Weights of a small mixture-of-experts language model, trained from scratch on English Wikipedia.
Experts: 128 experts in each of 12 layers, 96 squared ReLU neurons an expert, 2 picks a token, a softmax router, a shared expert of 128 neurons.
Below are experts of layer 6 (counted from 0) of a mixture-of-experts language model. Rows are named router (the router's row for the expert) and show model dimensions 0-79. Each number is 128 + 32 x the weight over its row's rms, rounded and kept within 0 to 255. Numbers have three digits each.
After each expert's rows: "mostly gets" lists some tokens that are sent to it at least half of the time. This comes from a sample of Wikipedia text that the model never trained on.

# expert 95
router:142119184151170150156185126130075144160094104137090113093185101132167153151098097130088118106129150079142133146120077089177092124161136092159090078154102114095163178123191089102084133105131135072175118109168110159115139093104187106086092132
mostly gets: " (born ", "\" | ", " place | ", "- Born:", "): ", "- Born: "

# expert 49
router:123148128156147092168128063165117115191067109167169129086092090159162141171090083161088116099071073101079151167137136098109131186141123073149102125143150106099124160081119126111146116113119118102138151121148081123087097113137105096149077110
mostly gets: "\" | ", " | $", "; | ", "R | ", "} | ", "i | "

# expert 108
router:183092114183145142113143100113104157084130118160137117135121085173146142108144142137155179107074103119115114149114117096133100138115076157118092098084139122177179085082175134123142136099172124134170093139089101123087090111140108091158077148
mostly gets: "- M", " (M", ", M", " | M", " of M", "| M"

# expert 77
router:149094137075090132055152099109094146159196125124146132128114201143092172150165206145119091181170083108104147158118148145155163101155106157148144198120160127167105112143137163207136101138147106183109108122142215159159092121087147148116115109
mostly gets: " Ph", " Par", " Ant", " Bh", " Bab", " Bal"

# expert 94
router:076114116098134143068116133078109168104131138110157190170087120074143143100178099138162142141101101129126098122119063073166117147102144184112094131122144108090148112176155106162168118160119097125093111155118120128110177117212101051096115119
mostly gets: ": The", "'s", " Her", " His", "er's", "a's"

# expert 17
router:133146085098080109180137113103161129143163082181174126130132172150103118129142111139155059149170101090114154148098118144120155147090062134119094182067113091160126082163118114141101042101156137150142180105103102118118101155086176150120156066
mostly gets: " concent", "chie", "iab", " dem", "-to", "-and"

# expert 99
router:081143130144154147117101180167106112129098140125166166105101088116179127168136105076157062091138142145151169128160100118194162117165096102119166104130171130133138143164104142195140118136101118087146161186103143119111122146190060107128102161
mostly gets: "K.", "C.", " F.", "I.", " FC", "H."

# expert 58
router:165133120154180140143148138153116134109161143090134135145121108141134146051145174133158155114136095133111080150119137097099085184159097147118085148078125121149162119145118138126111176139171148166152088131091188103149092123109178066195122148
mostly gets: " | H", "- K", " | Ch", " | St", "- H", "; D"

# expert 72
router:097128098105142121115080099125058151136112135168061097135083125049163125118141068118115178169136147142152177164103162085091117141120142189182108091127181116134193103174132117120166147172113162165129176155119126154165112095179116078102091125
mostly gets: " \"", " | \"", " “", ", \"", " \"B", " \"D"

# expert 76
router:163176124113178144129123133132175093148211143173155167138128115112130145118163099182183122086162089116083100112081179126168186136134113104109151135076125155149165135161151074093113098150211176166142172105127095113158164124159184177108149127
mostly gets: " do", "el", "o", "e", " Ge", "elo"

# expert 127
router:156096150162155117127117170138146106126113141169148152145158074130144150181175144150121131081104121103162053126107133092126133109100142140091137102186129183139084181102065129095065118115137119062156164154203125091137090120152180086119114150
mostly gets: "ić", "ović", " José", "ón", " Brazil", "afael"

# expert 3
router:059160149135123144061169085114198181172130134131110128113113115146122110088121133068136166146103148097097089094120106105173085140112182117157170112151150096095140137072117067161156192118128114181101097070136102181129163166164108080082146158
mostly gets: " its", " their", " of his", " these", " his", " this"

# expert 14
router:121171126129133104171082118156149134111062147154189104155040112155125155175057136130122135112077133141176134161118161110085138217155160099083066118162125142097115154165162167101204122175136110139089148151103122102119154123121121171194113171
mostly gets: " art", " law", " television", " music", " business", " peace"

# expert 84
router:197144078065120099142098088141094158177082162135121097158123097099144091143125166164045108115080163162097147182157166076154077163114113101094108122127122109136180148183113156081162174107151115117100166147101102113176069167119121125133086094
mostly gets: " / (", " | Succeeded by", "', ", "- Succeeded by:", "| Preceded by", "' (pen."

# expert 106
router:147145075126129061138185124153118114142134165105125138131098112079159132156175081094148087074110153155179088069095078114169121153129192116126089094169143141098123176156140111131104088159161105153091130150139136108118129143177160163069162144
mostly gets: " American", " British", " French", " German", " English", " Russian"

# expert 15
router:114113091142163114156179124159090092102082143089166152171134084174167122131110108040098098126121164113128167137149133106148165112153077114093187179161079124090171111155157166145158078184131135108115130085096163095102175136172065142174095163
mostly gets: " aircraft", " Regiment", " Squadron", " Battalion", " Brigade", " regiment"

# expert 104
router:128131175161182080108167100150178123049175113097105123148100173162121099116133164156178139130158092146132158126130163148134097094099044189080178119105060107137162125173149148116150101085143068164084072093136128146101134124106133098158152150
mostly gets: " m", " st", " long", " tri", "-m", "-b"

# expert 82
router:135148136195107135111148079110114177150134101116113161142105114149153087142130149091166138101157094081064108145147107135139181113164185077108129110144150121090164146093106146187164169163117098142118118135181082133138155124141107046088127140
mostly gets: " in the", " at the", " for the", " in the ", " during the", " on the"

# expert 8
router:161099070099114133064088129151164143136156147149131153114106131085082120101134115140139109138144095093138125110102167161114087161075079176125155106071189125163102078130123075089126174157091096122171094099088124177086066203143134113128150150
mostly gets: " No", " Is", " Bas", " du", " Pe", " Men"

# expert 70
router:113074107153140071178164148131104142155076123103135153130106099149130145190135140082092036073125202128180090068131095092125117110122140073117112075174172143095121180141158172122154108159122116103092145152118188114157167127137097115191076114
mostly gets: " Army", " United States", " British", " China", " Texas", " India"

# expert 31
router:159112133149185149170043074122075112086162170174095158167096104134152145090145128155140169087095125122125137163131208114107118154109097142120114123167142109084162120132082145119173166157146137151145130106118111092065133151136118087147107138
mostly gets: " L", " | L", " | P", ", L", ": L", "| L"

# expert 111
router:161132176161153147149173093115079185125101059129118166093164094162112107093094150143124114149142159072142108128139101098128131051191134099142137139120100132111134165058157092117157134085123119098117119121159108206098139150119141125077078161
mostly gets: ": ", "- Born: ", " place | ", " | L ", "- Coordinates: ", "| Turnout"

# expert 53
router:121140167106083145156152099136133161113121119089155132148095204140162100123135163118115096164169117090105132129131179140078104038083096179111130149066121122084196087110170132083178099112103158186152100131120123201135169122115182102114179101
mostly gets: " s", " h", " sl", " gr", " se", " br"

# expert 38
router:157104133178137155103048147126180136116159112140110167159163153103099134163111171115155123125124124163084136136154080109176179095120159152103136141102093132191078080093072140130112093113076093196134152155140158136158076095154182135170103110
mostly gets: "č", "os", "ios", "iak", "ros", "osc"